python train.py --num_hidden_layers=8 --hidden_size=448 --n_experts=16 --experts_per_token=2 --d_expert=272 --d_shared_expert=0 --hidden_act="swiglu" --moe_layers=[0, 1, 2, 3, 4, 5, 6, 7] --router_score="softmax" --normalize_top_k=true --routed_scale=1.0 --balance_loss=0.00296 --balance_bias=false --router_z_loss=0.001 --init_std_router=0.0226 --lr_router=0.000466 --num_attention_heads=4 --num_key_value_heads=4 --head_dim=64 --vocab_size=38403 --norm="rmsnorm" --norm_place="pre" --norm_eps=1e-06 --positions="rope" --rope_theta=10000.0 --rope_fraction=1.0 --qk_norm=false --attn_scale=0.125 --tie_word_embeddings=false --parallel_block=false --init="normal" --init_std_qkv=0.0174 --init_std_o=0.0 --init_std_up=0.0174 --init_std_down=0.0 --optimizer="adamw" --learning_rate=0.000585 --lr_mult_o=1.38 --beta1=0.9 --beta2=0.99 --lr_head=0.00747 --warmup_steps=323 --schedule="wsd" --decay_fraction=0.869 --decay_shape="linear" --final_lr_fraction=0.05 --batch_tokens=32768 --max_seq_len=512 --doc_mask=true --train_tokens=338700000 --max_steps=10337 --dataset="wikipedia_en"
Below are experts of layer 4 (counted from 0) of a mixture-of-experts language model. Rows are named router (the router's row for the expert), gate (a neuron's input weights, with its number), up (a neuron's input weights, with its number) and show model dimensions 336-447. Each number is 128 + 32 x the weight over its row's rms, rounded and kept within 0 to 255. Numbers have three digits each.
After each expert's rows: "mostly gets" lists some tokens that are sent to it at least half of the time. This comes from a sample of Wikipedia text that the model never trained on.

# expert 10
router:134133104166158115111089116148084140151145143116070134145091136129135170085126150128153170128150156154077161078151100181144140070092114140112110185109123158071099125106094124130110160132160127081106136086117110094135179121127079139153131058139144154150141132128128073079065128128121169131126113154112126093107101149098172205135123080184
gate0:145096117174136086119098150074135189171122161090144160121128166156105116140122155120152122169088154188057098100105145136098138094126114195151095116108132147107146147194122169114198170165091083133154035116098095088122138152060132140152111129110157104126142134086086115125095125108197157138162104098114198129111123106109060106154112091157
up0:122115089111144136131111143208101090083129198119084131108123149158139171043153157151119111162116162142068119095142047078091172084125139087050183146181162071122149108135106176137110088193160117111145139143122121082093180079147103125083113167156101172092094146183059059125131070070140130120163132144145114084050119130173105134144151162158
gate1:147101078109181144201102049130116169121092115133091107147095141126128071144113121115139161167141131160079134095102088142118144135104150172107073108162170084114090129197089064111093208144134128122118099098099090108092082118098135161127176146118114136120123169115132139050148147119132135129137132113130138123139162133148164111124096154139
up1:172088070157173150167091082158111118082079093170124114148116116127121160131087103149167106126089107171126109097098120136113151161115158127092082132124099151110128181163104099129130225140130121129145119127090117108109092110119160188141093130112162128138133189116087155098100139132104106132171145120103132159174162176181155101116103134199
gate2:137136122126128103151182188148124123146183147167096167111153087116083134081141130097060200107133129146180140152090149184137121040128118122181142107158075066100104111161121130169098105122169154161167145118173158137191124104107135154158139110090135174186119094127164060097079098110156172158170064081139056059121153097110082115163112132050
up2:088151127096145107134122108096135156091139120150122027149146144129191103114112134166129110090160167180119101170034113131079131133123107142196176100128197107086108127130087103164134112140082125140111093147127108175063153111107114105111141128122137108176123132158103145114097129125188115186131104125161109118146137158082136143132136139143
mostly gets: " large", " served", " set", " full", " Los", " Hapoel"

# expert 0
router:083134117140172096154103120114071128178120134117129131122163154110092180124114149119150150144132108100068190101165140127157146121103109131074119160157125167091103118142133120160110162102153161110134107105072157132185161110125149164149152130125125153135129154149165090103175151087123148152108116093122173101092186137058153130132146185166
gate0:100092162150162085105154144101096182140120170102134124102143137107087201153113128132161143155136135120087123093144154089090159184149164167166137094123136079141135105176137188109208140193106112168079070140069172080123139171070116108128091153103205103151149129150090122108134144134162140178155115092157188073145096101134066085160115126164
up0:133117137057209102121106139145126101078139153118085149121175122126103131103131202145092100129189132066103084108157059114151173153079093117049147141147110078125156138138101145148167127131167164117133124099106119095126141071144081153079163142139107120121136180154110058104134126042137127117156129090121113053081115112150157105093131148160
gate1:112104064150143117183105088117087177128109123121109096115112133098121084122105145129139156161120089151106132059129096134141132148118148174121080135164157088111122135166106060154119197149122114129118100085061114109096111114144114146114165136094109148125147148141120128060136139120123112126147178093138158104137138128126165117135133144127
up1:143068081166147140184140072158144093090072093162126125156133103123113099139083109114160133114117132179137119117105133138113162146124151133064116151114121143095134151135109091139119215143108107164171125102072106091099112115153119154144114116105153137110170174135083205067092126127137103106111076132094139134147139122172152130124121126171
gate2:152114138168116099125147166143126060120161187182068116115178102083067116088142098128058123098066135155149133172117142157117114098184123144119159125177099099145115147113069145184140097131100145123113148139141139132115124155131120136204112104123139195122106093126170066097075081095170125159156054059141110090096120077095124118141094129093
up2:119100149135127099142138096087088163127113130179152077154076188120146112148101126155148100156133123174157104121099134157144144110134089149155155067145190098102128136144090120114124127134095139177137124121123082137122074135058130123118190156129145084166118171149145114110121119138188168134182081166134152133086129111136127148129152131082
mostly gets: " for", "'t", " After", " For", " should", "After"

# expert 4
router:100123104177187086133066118158068153157131117121120081139130159103116189099095134110149090133170143136080193089121119142172131072112098122091145142114162120115049129177131130158131134090169179108145146124096125118154102086099130147159167094100121105138125206185173120142116086155140137165115146149144155118136132119115140142099106123161
gate7:145143149148185079176084108175115139098119138124160102129147113154092158130103098088099098086165157150148128058088132108165116119163091158114101187129094127122096141166081101088085180079130133142183151184145163162062143090080171114146156151101171146155143140129129106149133141091086118081136193122116164055152104133185113090117156130052
up7:117128124155114119087098142162116174156143127119144145128149142081113158165134178085164088111116133039107069076174121172177088150165189078116094163130111111178120084134133059054132119089142129108147120093083118143186158133085184099080109125126166142100162177150138116150103185153118147125080117099157085152156167140178180154154149146087
gate8:172152078114126086158119107185144165117076166093056107112197155129091198165128175140110188106120127076157226099174165193129142087071148135162099130140093138117119103130132074161100128133197101118177106149116178118090164156108092099148127132150131155135131109114171110101206134103153107109119139076120110172151126121141162152136139120115
up8:131124125127122112200134112164094175147128125124170136087170121110090121098101130128134135136167176165088088133134131152090146128093154128097168174157123107099121095106164120170137153139146196085135156101116166245180100154115098098150129100123127194162120141148080139137131147147106110133072174089110131173118147118143133111160140173147
gate9:163156091135154176165065146119111064121136149148104179188099148092137154097116138170123151112156132187144160070112105080069136121087096159148184142130141143212090091095190125152137148097194175178088091112137200096149136123157114149157169129138121169137132088175119108097099135122074126115148158150066140141079065072138205166140122133119
up9:115186090178131127121048137136130126086100141093045039143128157140107132111077103184160149125100105128104116117097092081117194106121173135065183124119092174104116128088123176137116195139118151165088073154120176089169135129103127146136165149121105155128176092116142108081099181059095115126149190115070137091056095092094194126069086129134
mostly gets: " that", " due", " which", " near", " within", " located"

# expert 9
router:115103143148137110151088065158093163157089176108106170075137160117093166066185152112104118147150122135113125138131110138137152110100115172049167150152147110093110102110150129149135144083122149117117094126115142071117114123117096175102099120117158126149095142189170108134127168138131157146085121130117120092115140099094143143132188188135
gate0:116108079148149095100133122123121149158153157099124135108101115133140137118185159110131176130075139125092103094154118101133136089112135203125134073125131137087147139154113171127198161172097074198170092133075174119143129175067120156161082166163189113145165102142106100114087160154196124113155155100137142099137137113179078124123128165096
up0:124138119093097128132105109118115100102138160115143155136150126154062110111082154124136098107164121142104140093140067153125187130097077073081203170166217090097125133109127135133113095085193143126136153139129122121137164070134079166066165125083125123142108156156056103108170087091146057144161111095082144112097157077086173117075153140143
gate1:110104074117136092198114072126155153128123119109089105139090125154112102123115109123168141192162092157088131131122075082128139109108177166121096114148150099112095140155079050148120153129131110102115099102081081107082097125128126145144144140085133148137141181114159107088119150147091151145110141133155148139147138143122148132130112159111
up1:150105077134148131141145086162136099099125128171098095177099128149160140145089096147176096149108117149109105135122123130109167170125152180096106140090120129121110135159141080162151197128109137147170109096072149104085086106126189174154084126090166144092173218156065168092125133121085144140104138146109135144162167161125107109154106118162
gate2:131147166112126109175149219124143105124173165155101148089180120143069161080124120127076151100085155129166143196084123130121095037128104136095178118154074115133105123147123133135100128133174137145128157112161149134155123131085118169160094114112130174150113086134122118106139111096145141127147063085141094078097118111151104163146134160066
up2:100131114072157073100131119078092190118131125151119086162142157077179129111111111158138123162147145159119087114075131175118154111143094132168146122146161116088087145105107157165133179173110146195136097179128097133085154127093109150118203156159148081158097199106162107100141050084165143157108087151169129157127144136089126116144150134124
mostly gets: " career", " War", " season", " history", " School", " age"

# expert 13
router:089101103134198098184123157141126131121090129140146152137179119138077163142069117100160162083166182123108193122170086141112163119109131114105155140137101141110087089095118111178088182116142156083112133129114188117123151110074101143151087061114133120158117131156101158123110124171153164121140097121123164111106146141081134168112142156134
gate0:133126114214126103117115153136102156199146173076113177102138137094087086178147188121155168132101163176116139122153143122117152131143098184189136065148136107120173128142102183111144106179063083177134081135080169112152103126071112161125088154118163140164165115124103141139067125145160168158191122119189164138119137091175060141105134149126
up0:122115144047135132118094124165148131104122190127135135135120117146142147052137187126127101156177139132148141117151094115127167087102110083098153120169160100132148110198115144194125158121194149094122117150151094090151127086175097095088144141150124139091114119134130082121125153056158102121140163136083128086077139119115167118126126118145
gate1:153118047142145120186094051154131151132087115143089122138140149128127052149099107132117127150126111141091131108100081091122145126107143158142084127172161103090105115150079068126120170147103110113119094080072106110081091164111126155149129157084105144165123162150123119065130153105129147151127142122140134116133130122147179118116129144132
up1:134100049129129138159116078174123121090069112189145113159156126142154126137064115178148112085084158125157092132091138095158143174152140128118108157109087130093133169125096090135137175139092103132153115123075120146082113135134153160158096134097159131131151144136081148109129149126149117129115115130076137177137131136163149097135118138159
gate2:153109092132118120152153164142143086127149136148096167079190105118063104062132101114076119087109138122172153200103131132101109065175123137129159103183087108118103133136091135128086101133142171175122158112119117148135135110084118151163072116127136174137114097146118114086095103134176136122150069111111075089078138095148124114169122172065
up2:105116130099159110072168120073118203090130128171173110202155183138157096157113124180125125156121164107131115140096123175133134098119119147138164132128143111093069097143103150151106156165068131131127100145178118159084155140081120134103183176095142065211108123176152101076140037145156113125154080130143133143126112200094115147118146181081
mostly gets: " from", " members", " people", " children", " William", "ya"

# expert 1
router:145128074117161106128095092171152101192118128141089134143095184172102157094162125091135144091159182120114146096181135138161160139146101145135134122085172177108114145160115109117100141116141128113102079085128144103123164094098096145135132103120163060188152169128108065122148149145156171170134138080144163111125134124085150191145139112190
gate0:106055133193166088126125125094134161159111138097078158058129134101107119170161200111158143112054148139081131102169129114114127096094098140150105089154144089135166135197126166100117119166093062161134120107103174095186097166045117106171098176143149119173141092100101153133083152154176130126172114152149161108174125112140071092109129112146
up0:154116107040084144144116121155122105064116188137164161144119155116123144090091184055110098129146125115115152147135081123129207095146121109049161116166173058121129115116135127148125133093160193110092088167114073094085156078130109117120124138150147173074129151131127080148140105047103096138140143095086160089102131156160146151128132173146
gate1:106117079126136127192131080140133159126068121109117122125143124149126074134117129119166139165119090176119147084136105109122133143119155177160131144144163088095133159169078085102149173146114089135118075083065070102114099129122092181151150147096097200145129144134137123068126183127120122141121164113151151115122137123166134136128122135149
up1:140131104099121138167133134144120118087096107158145114131141099169135109136075099171168107130126133158142109097101146132117162167104135113116114137152096147114118164149127083109146214114108127183164134091085130079078130136122095185137101137107172151133147171147094167090126104135105104117110153122100100166139133167168115115158091156169
gate2:139126123135143132156178153137111105111159144165121112082166175120081135058148145110111146106121132188197136189072092183101108052180098123155148149159136119131105125132139125146116187137170126157122149153154127067136141098168148171150106120112126145154130072125099121098073117152172106123121095040143052090117149092100144172140100153091
up2:101119159113152074117110107076109210127137158147130080159130130126202103119151139193103103136155110134135097122094129164117112104151108095171157072123167116116097108158076113126103122138106107122163080132160089117102154113117128153084166150137121096219109148154183135114132120159172122140163099127187118115086145137132138134142153155140
mostly gets: " used", " called", " through", " named", " included", " like"

# expert 11
router:074153103177147185141092142181105118118098154110054156102129114126112156145170139087151117086160175146105176089123131131146178123156131168121191132108112172117101104102150115114103177082154140109136129121139156055106174135138111131134115095121202129142124110150140116197112136170142160128125107080117144125087164115140178152172130133080
gate7:119122146123139077112067111148109160075132102061099106157099095110087122090136092124079118081181200152191164039057142131170152122165098146094051179132110101085114101143150105156060152108126139136238127145100182150060196098099182110163159085102126166131122098171120187144129146137137115099149161132103199107173171133155102110066181116075
up7:116134130131114098084152128156147135161145143105152158128061117113065152157132144082144075087118220059141070088126133133150073124151147069086105143148100115147141068150134125063140121067125139101168098103050132107163131163132174116079128138109141144100120176127115127125100147141149145116095093121133073182187130102133159147145155146087
gate8:121150114083136108157123109101148145126105187120106164060159093116092173138138190167099165146123115133164189076161202155108115100085154125144080139170100116145086100168109091189111157116156095053162120125157178083152124119115148146128175125154110152163101141113158115122160116159109121142128139113132128175120151154118186170150161151101
up8:143134072152099058173127089166102139152090150130132161120144144100129107110124107139128078134157127174115111120114109117078135121089107113070188104098186083100101128155147127202157113080135163116077140074094158220158065137144110144118155145121129204176192126135114140156113115101111118129076170107098127125159104145146119130142118148130
gate9:166179084119179138152071126066130103113130170182086141166132136155105140148184147162139139110135156147139194104141117111111119143092089106136173234096145135204062077066208161137139122105189161101124090129114159125131153168163146134129123104133106157129168168155179137115130185124154149151137170125086149145078090104104185156126134129111
up9:154161146169118157099091160145117152143119145116075141145095125105065137128067104131144188114124100117092147164138106122115185085152129109086128203181136121092137102110135148166139183143095097163183080137075153090182146115158087148093103112157126125104175101130135082083104163092113136119112162142109144090065070115139140121077111163155
mostly gets: "==", "====", "===", " Lemmon", "Population", " Tom"

# expert 15
router:119080141166187057141090091146092157203112168116070131095159137084113153121148148127123146123172188125132123116155156178143159120112076171092139136136133130091062110128086140135083151105132121091083111099080128098144167094079113158136132063082099125142103134181150087066098128094148139142134114119162147062140176158088175152150133110119
gate7:137155134161163098130124065151133155124134171099153126092095110161117117158105118142094114101153166149170127069082121159146170122161111118102104215130105143124146120100126128136067133113106141091197157160158158146107161119092155141140148160079168150088111112164157125133168126149114133097148158144128161085117175108164082094116094118096
up7:144139158210121089038153110096172166177121106123153177108121109111109109131096120117136061096133182061145082121140109163188119099162170058098130195160123178175170089154155115045154125047156152105120132109111143130157108158127136149116118146085178128106120188151100102120078106155154170108099130114160113188140108133115160135116136152116
gate8:172162118111156114129113054147150210132120195140088106062186081065078204121095193113088166103128168073140165086177175129167151090062142145146084115104094164134116129144113080162119148135188087061138093058094151120169154131062092110136153110157111132141114173136131081071208150160114115103147178103154134169167135159110166159169131102134
up8:132148120116109100205108098183077165139120145181162137064147067091099154100128178121158124101167147185105123119130148138115126126088130093084139101139115099072107077146189132173153143145137152091082137087139194180223060154114045085136139124122157202158164121145121176122146136139111118148127163090121148115118128113111190115195135144149
gate9:134131066173175152148109139129137098119134178154092193192116187085140123099135090162052140097145125167098153133116112093109132101152118131125130188093111113199093095131167136170141107108150158116133101134151163152125120112148102144155144114150082098076129102137147086133150184055148143096126116117038177137009097113105161135110092119090
up9:134144121187141157110056123161080143105116088100018093149131134118073163155076143129126157102141076109118101136135089093152199098122151112088164143139096121109137125086113161153130181137099135151118080115112205078136111098099127159084149145163103122148139092125163133061136201104101141144134176131071131103096089174094185119034059136125
mostly gets: "See", "Personal", " there", " Coordinates", " Location", " details"

# expert 7
router:075110112138157113109093144148087147164112160131069186105117119115100214093142179128160115067194129094090162095179132132132157101157134152099146100131127136099085091156142123105084149080151122146107108056130154126164160116085106147130155086104142153122154144134128140087155145140174176174128110139128166081093156114094145187110111165133
gate7:153113139136169104119057103169130166145139163119123100143128126154136147092110107130067140081147180147157164081078117122145106130179085142149086209187111098097114126134134101140031151154087102119205120149134187146101172128096113137122167150136148183154158125156138110111120154135118118152155166121064148074162148130150123137127108077110
up7:069110156137107096081146157177150135147150145129155190159120175108162128178145164080134138111112157097151101091190120112173111128135149064087151139173171093150116112157110122059137105082127136107185158113089177173163165166105149104084117134108178114126138164120151126116095163178149152138125126139139122210164152090122153169150180134075
gate8:178171117116122079166133112129080176137107173123098105074192111125064170111127137111105170121144158102154200089207181140112091112096095129167106117131060124113108108123077093188107156152143128132145121120110138096137158146077084104107173136162054150119130124172155055105182140095113084071111189107142081141145122142156175142185140131113
up8:131132093139109109206114158125125131137105133137198158123146132136087111118121101148143123147155097149105115091160120157096081093089115133057162111178158088066104131119144138204122119066118141062092160174136166190168090135175107147188142146147109112105133125128110182139129088107113127117072186068081126102131144125137148112153126171126
gate9:139134067113144149149092115140080086113144136149083157186128150151157112131141153164087136065203119163089158118139064093112133149087069112057197148109132116208084113101159149119121111136157143161104089135161156138117130139139118120106203094169058092124149105170140101066120139116095147110152161126059150167063053056122147119098094151117
up9:125179138162104168110066082137120121129120104155086113120121157124129168118050123157113178106127113130130127128118074108136178102106157124063179159133083153109121100081160139174111171119137107135104082115109181087118130080106127152134103130163115111117169129074128101113129175093072101164130210132073179137082086121129190123072066133130
mostly gets: " when", " while", " His", " because", " where", " having"

# expert 14
router:122092087155139113121106112166082143156073114105080134133154142152124137079163139113159109102119184082136177125241124163161169143093107153113139122134093181149064142098131102168107164099094120119073155062138181138119149107108100163133155065100147098124130159124159126094118162104154166146168083118139146091093135101094121136165151131157
gate7:130119115136142119118092110110081110123120164096142092126126107154081131148154106094047140022156181161149160057135137129181123146211131146156116190156108104088107135100150113143053135141119088122167115172164182168088181125098149150153134125107167181114139124124110116137162125129109102129129172124138172036144141086155085119086124105079
up7:146094150144106104089137133135123150189179142149169143133129142103114153131117107127157155086168132091144120067151114124146118149091188033108075105215150127160121121155119115116129121082121098072182110074071157136179109152094154110089113099139184133109127165136152134153089145173165175098094080133161100219141127097164146151172170159042
gate8:180137129106182090158112104150123179097101156143078102107197121123071161191097157139117146141141120101128183101172197151110112118070114098143152124137091126133099086121125092156124151121185079063117088118092134088167137132124078149111143109160072115155078147121165067145179126123164085116124170080168172205135141165130190158179128124145
up8:157194088166113066203134093153062144140095143165150149122156132112103144100131129125152116126187126190098098127142105138096154089100116159091162146162136098075097127145165147213142142106136163074124146136123174211145047120116113110147139125158120166195142131123103164086171120104052093116086201068113111109132138120140140111159133126166
gate9:152144142138171155156089104079121100122092161170090140163129149101148123172181152156098129094153118140142184109117099094073122116108082112127131134096129111188119076097200160181129140120130152132104091143118178151115153136162125129134152085185124107121129120148157129080127144105129150071160135165053151117073079119060178118092101102144
up9:136180136198129147115089128151149137138060103122092106140115155064134149123069123129110151114140095124088128138100087103127159093147111112075131173116083115072143128133126190138146141136140140121098072143142167143176149127150111141069090120182089105108160127114183134097158137059065135151196180155102167089056103110087157106089073154150
mostly gets: " been", " Nominated", " be", " sc", " MPC", " graduated"

# expert 2
router:100137063153157143185111119118117136142116089097125150095143111096111132090141152091149144136142151123125161107163137139148170125141116161071199118117109155141118118152128170187095161109151140088090116091122128093180175097102079151109168079073177120114136129156131127065172143153141140187111150168106157129119177142131161147143176147172
gate7:108133150121148119170081115140087109105098147095149114109101138149117101099115128099071108089155185146205135020137158109147104131158105158117071160200075152126097180145106122154056153110096143125216155164117190147085140110102155129159091153100128198107142118143122120151172127141135103135163157130108162083148166124138087112138157128093
up7:115118157135104119089147145137159134132115131146182162110089171128081121124132149076148110117115154064164114089175147143157110155140201062121119156192152120195142060157117106062157120086114136096183094093114138142116156173102154112097079119076136158141117154182117103143126156153148154115103126160147077156176131081151135155124151164101
gate8:182162121110166084179132120095102174127076172081094105087160116104076174164140196149070186109156138116183189110191147136102115051078129111157125106072087114122146119171126066183093160122191088064148108116119122133123144146110124120105124109134079136117123131131156109136208120120125108102113118081118096206172139147132181182173123151128
up8:159162065140086087211141075174113153159125127133111154112135103102074123105115163140168148112146138176103141132148156116129116098112149129071155145123142086068074145137125091195113167105108155089069129103117155170162117130151087083165163153144144189136174134154141163154128115147091116083111195078057080105131137153106163116133094138138
gate9:164081075102149102149122124106117115151137179115074132157104148122107121108105108157132129109117182146107153106162111136113147101078108144123160187132109132176136119109179175144115124129156138114142094125124129137102125159160141115071149123160107061111181134169133117076138147146114127101124167153049102143093087084084202184146109138121
up9:151200147154124189130106128125115088154146097109044087165137166122108113157101120075129234146090118097125115147121052136137173123120126122058118189177103135106106120111123078134130191136174155166136074137090150155160133115141080118101125119171144112144120118137090125083138175063127130152154174125109154107081136114093145149121090123109
mostly gets: "\"", "\".", ".\"", ".\"\n\n", "\".\n\n", ")\""

# expert 5
router:110160136151179097173116124188127154150137165064089146109145122148095182079117129090172148124137189125096156101151135134146130118107147148063130100111150186123088103163124147175119166088173186114089088102117123083126166050096051202153185101136139155156125145169167118135105140153157154152143124132156170094100156126093135142141147145139
gate7:111118134141145101127057109127107177130096180093155091142097101157070069114146104103074153094152166172136141054118133121129106113169087148126080175146115147123111171153115058159059169069093114122152154149157163120111143113122141120137151152092169173154105142176135099129160159139091076104139185115100132077137141134150092133115118102111
up7:142101152137118115054108144138121192181165141103146151096104139111140121144159142104144130111142126069111105122174092168149120140139139071096080168145141083158146070124131095113125084071145145081169100092091167104178109138112160096118145144153151125113124183100148071134143187176154174106119092130154093197153145104157166180145128122110
gate8:181192117162134086139112108159117187138113171090099138094210065096109151164138191107110155107155138117173176092160174153122113077091103115132118120130074131113097080136104084185093166127220120105110077087095149094180168122114076109155164104122104127120121121138197110085192128137123136075133169120142144157159138152122175194152098120131
up8:135138066170113065176115128146060206144104172134196112088153092101080129116129131150172123124145088187091107123150144141116131107071132125107127140138045133091097115111138106177178158099155142070125149086113202155191097156119073104170138087110148172149153105110117148132154118130099158112092197057083103123119153126136133136156130145115
gate9:151153058145146154175087132111148084121097146131096168154124156095174110126139158202152113088153142166104176084128090130082120116129131125092138186098159145158061064102160144154128124104158181112116116161133165146119132174166145162168098140171105113129157137175138137107086154124124128080166147162027123109106050114110182162095115129133
up9:125187138153161155132065095149106103100116159130090094149121140143147160129078155139118180141148131123104100090115098109128212103155146112103165156139122155130140147097144149133158150139124174122164048128119190146165113134161109157117138074128123121159189061133142117081126161086104139136189177107073117074062078105132172139101084136121
mostly gets: ";\n", "|---|---|---|---|---|---|\n", " but", " made", " their", " Binomial"

# expert 3
router:056123112151139129153076079151107127163119138107084169146115167120080188129144175125132116107156150095129191113182137141118154138123110115111150134120179127091097102150127111123108134090184155113104069117107116105134136072129108158186157129119176099123131180155157174093105148085134159154156125162114143072088140215131131160095149125175
gate7:139125165123167074126090110183111174114123150134111118090143145098113144087139145121076145106172233127173170087107130136122101104143113149121049151146107103076124112129130079096060177130097108137187142143151186143080176082088149127173131137110173162122156129157094141123150114107109114093161206128072181033172142121152109120111112059119
up7:147126198155128060085151105143156175148151132119174167107139150139117110146156148113129120123096174081147088123151109163179061085105175081101069139173148126161164162152119114050098139117136111082134142077086153151162162144057148099089100147111177125145128177147104087134110173184133132127148128111180137162160133102169159123147182150090
gate8:172155115090146111158125098150113161095099182141094146120186106113101148106065138130081148091192108107172205136195148150091112106056090143136104124122084167090103093154108117156114134082179084090137114098126135101137117147138081132106144110147084101125122164121161111126158125124113100130087161070151124159161133156113222159124168138124
up8:145164079110143101218117082201094118155114115121152190060106130135083138079113171101160095156129113099123117122104103104123137124110150094044166140131123120074123104153139109153146122107113145085127142124128156219161094133131092085114137129149092171107099103147115171105141103104111104113077165088125136111149146104110131119127118170101
gate9:137128040183136181167100107143144084107136137140086133170120139133130107131158153158112139081124140164127191081113100129083151090120084144117156198121139136204074095084169152190147132111153138125120068141143147181150153149167136116123122151117102109130159093132146154101111144132100142108165133134078137169073060128116156201137121142087
up9:107179129165121162120054109132099168126118100149076083122076162159129142123074090132115198135118112120113101104104058099129182107152170103086147127142120137124121141065137152178165195107120137137124036143136148113143150151111144147138169133141155127138177072116153136072118171121084122150165179137068115081076104092109153146076062134131
mostly gets: " Le", " De", " de", "'\n", " der", " Date"

# expert 12
router:118087143116140110142090068148059158152104172098096134093161161119097120068115126093156185168114131142100139113173117147113179086135113129081133121133127176085135099093063147151111160111135142120101063097102129101140157094094103165123142136060160142146133166170093093129059134109171177192154134083134139101086134153132133140109131113175
gate0:062096125180164113094139132116091186200111181041129156098144129121082099125139144134148142127123141162103115097158119115154148108174096145128111080151159109136080128181102181028190181143104101138149068125105160106153144155034115131096133145133212184139169101149114119114093162124104180117142145087139126128142081153132027116127066135135
up0:148103118093130131079118132169133085034120158110123118096140143122158139108123140119069097125169149121116109091156087111148190126107093080088186145109158114081143141119146135136110103132165117149093147130115095050076143079136096109103125153169150096102086156131080086113088122049136058134158147085118151104072113123134183138104157105182
gate1:122107069132145114182082075143131149133097099147092109147083118081132102149091130104153127169147128143068142094103123097114110138107169176131056126142149079126081125177090070137126156139104122113112089088095086112113124132110121142139173161084119129142126181162134146092149134106118141142134142136118169123145171131121145148130090163122
up1:157107080146123133158095090170134117068076101198093120161120120112125182123065133161108110137078164166148095088072168146149168154114175138098084164105093171147101155146100118170133222157093120191189120086104120098087145109108142192141120156105146134159161180151015195137099095129125110112083149151038148167130139171147148093110086115133
gate2:184131108157130145160162159121130084120167154158104141095140134137099125040144100136086141101101107122168143189103128141129131055128107137104146130169105142140054116103132144130104123138143167121081145132123145133151166114137083140219108133120137172147097120088155085122124135127123130159165110100137068080118141071155104113123134146051
up2:041096119090135084100111096058124179125180130139080080136147156129158127133141118126145132172138167159129102150075172164089142089108107140156156134138143129106099126139109166139136143149103112173128088150146120106058148096080161116069179149123167074195129127179138101077121110112135125164129110117166127162071104151108119105157136153124
mostly gets: " water", " vocals", " sp", " guitar", " votes", " music"

# expert 6
router:106092099190131125103065126175156122140108148109116153135200161130089184078171141144137144086151126098081167154148132181149112087121116168086178181128137144097112142122130127166118175111141174071149132128138165113100142071167109175114118074162180135128103121195140135086055164123175140140152118080123148098090160125094157142153173137108
gate0:077076144176110132128126151093120157130150167063119162108121125104113136144152129127183124127132113156087122153127166131193138145156063158140086097122108097041143126148114161124155108127062109222151070143098158104135129142051104148118127123139165138137163070122115097148098139139135132130120141110154159123154089091146091112145162101119
up0:124121052086162103107137135152142121049108160129144110091111154133137184090099218144101108154084166116164139093142030136101171127107133088061167128129136054114119143178088119147067134127181152099126130159129151076109174065178092120092154153146104111096111169125127112098111115083158118139170160128120156077101166138124155135095118172136
gate1:139104059142132109167130069108136146153110118114101119121103132144120121140127141116119112175146098172114146085102076132138113136090148173113089137170153073143097148143115067101124173150115104123124106115070135103119087119095102178111135114080109144148092188106158150075125174112110132129134136110151134110141104089184141127145145130179
up1:168110064151134113131147142170127091085097135173126094154135090159130174157090126161161108120132147124154092122123135142150167181099141152090111142110111154106093165155136065127096187117121118178179118138051160071116118122116128213120079096106127139174138206124125160115117135116118119105133105097101136139172140131205127108177113094221
gate2:142134118134104140183141173135152103175133177150062158131184134068104132068161127137091148105108130134162138176109125148107096048159123126119135127184109115170108141135076126148124115095141172122093142125190124126145128134113125128145070135156123145162121084122130092095126122099178110185161089053129122116100123108130088157159141119084
up2:077111138128181100088111097063116174081129148160126061173131171121164108162135123191109084188137146156128123139077136201114135113127120168184180114112159136120067121110108155141145165157082110140138097115165128125049164134118127193137172112168100091178163168185116112087171063132190141150146078148180131111084127148081151112129123157093
mostly gets: " kW", " He", "He", " million", " hp", " She"

# expert 8
router:097084090116185136143087117099109176111136142099103123147139140101087208078142190116116150127184146094094168116171091129180168134075118182102212095129148143084148085143113129126113143106188113156100132117106149109139177090124099157154123099154148107117138129164142115119081121128127144183130116158142117106133166122092141129131123159151
gate0:135097135151111082150143134102143179147128144108140173118166119100115141169144175127157191100098133184104142139131120158151156120129133180167122070166141120123119129120113174128173132141100081185117095154107188107156066160083124151144105169150185159160161114113126120131100128094135195141191133114141178109103146120160057122183120124128
up0:138116133076128164115090150167121090033139171148126134107108099128160175045118159121119106139157121124102132118134054107122162110121120101102169129179186115101126121121139146138130126155140161107122096176127102100091157052143066124115142143147138129136073183124088075147131114049165081114121180129070104067087159150144178143158162129165
gate1:168070082136147109167120100118140129115089108130091099146111135151135063155145129158145117174131133135103161084140103121105135174129118194126095154150162085115099136167104091114154179161132099133104120101085102115083074141112113204156119150104108136186143178117168145087114156134102136114128158125109159124130166134129167142125124160117
up1:155088123177131135142128095165198073091078150148115140144130125158123146139135121153150091166143111127141138087147145117146140144136154153087122172127108120132101169146125084115127224127106115185158091071075123093062119135104119172141096127142154129170145173106044194090134122115113121137128121107088173179173127154159131106154084111152
gate2:161105122133122141180164153104089107140221128163071170079150135113078156089117091124099138109119135153154154147094140153098123080107132173144124079126074113133105077136129132120123156109176139211118121191134147078111132101177120153179106111150117156110146100149098074089120083111133167129167099087096109108096141111121099096153121141081
up2:083099123142129114078095125098147193075144130130127096163134152135197152082110136207135106166118158122120105099086128147121103127126135167149142129133173111075102129120091150151136142150110144122173100154163066140068147073075104138141178181146147091190133170166161109120130070132176129147134100134146095144090113129105122106155104120104
mostly gets: " century", "09", " year", "99", " years", " minutes"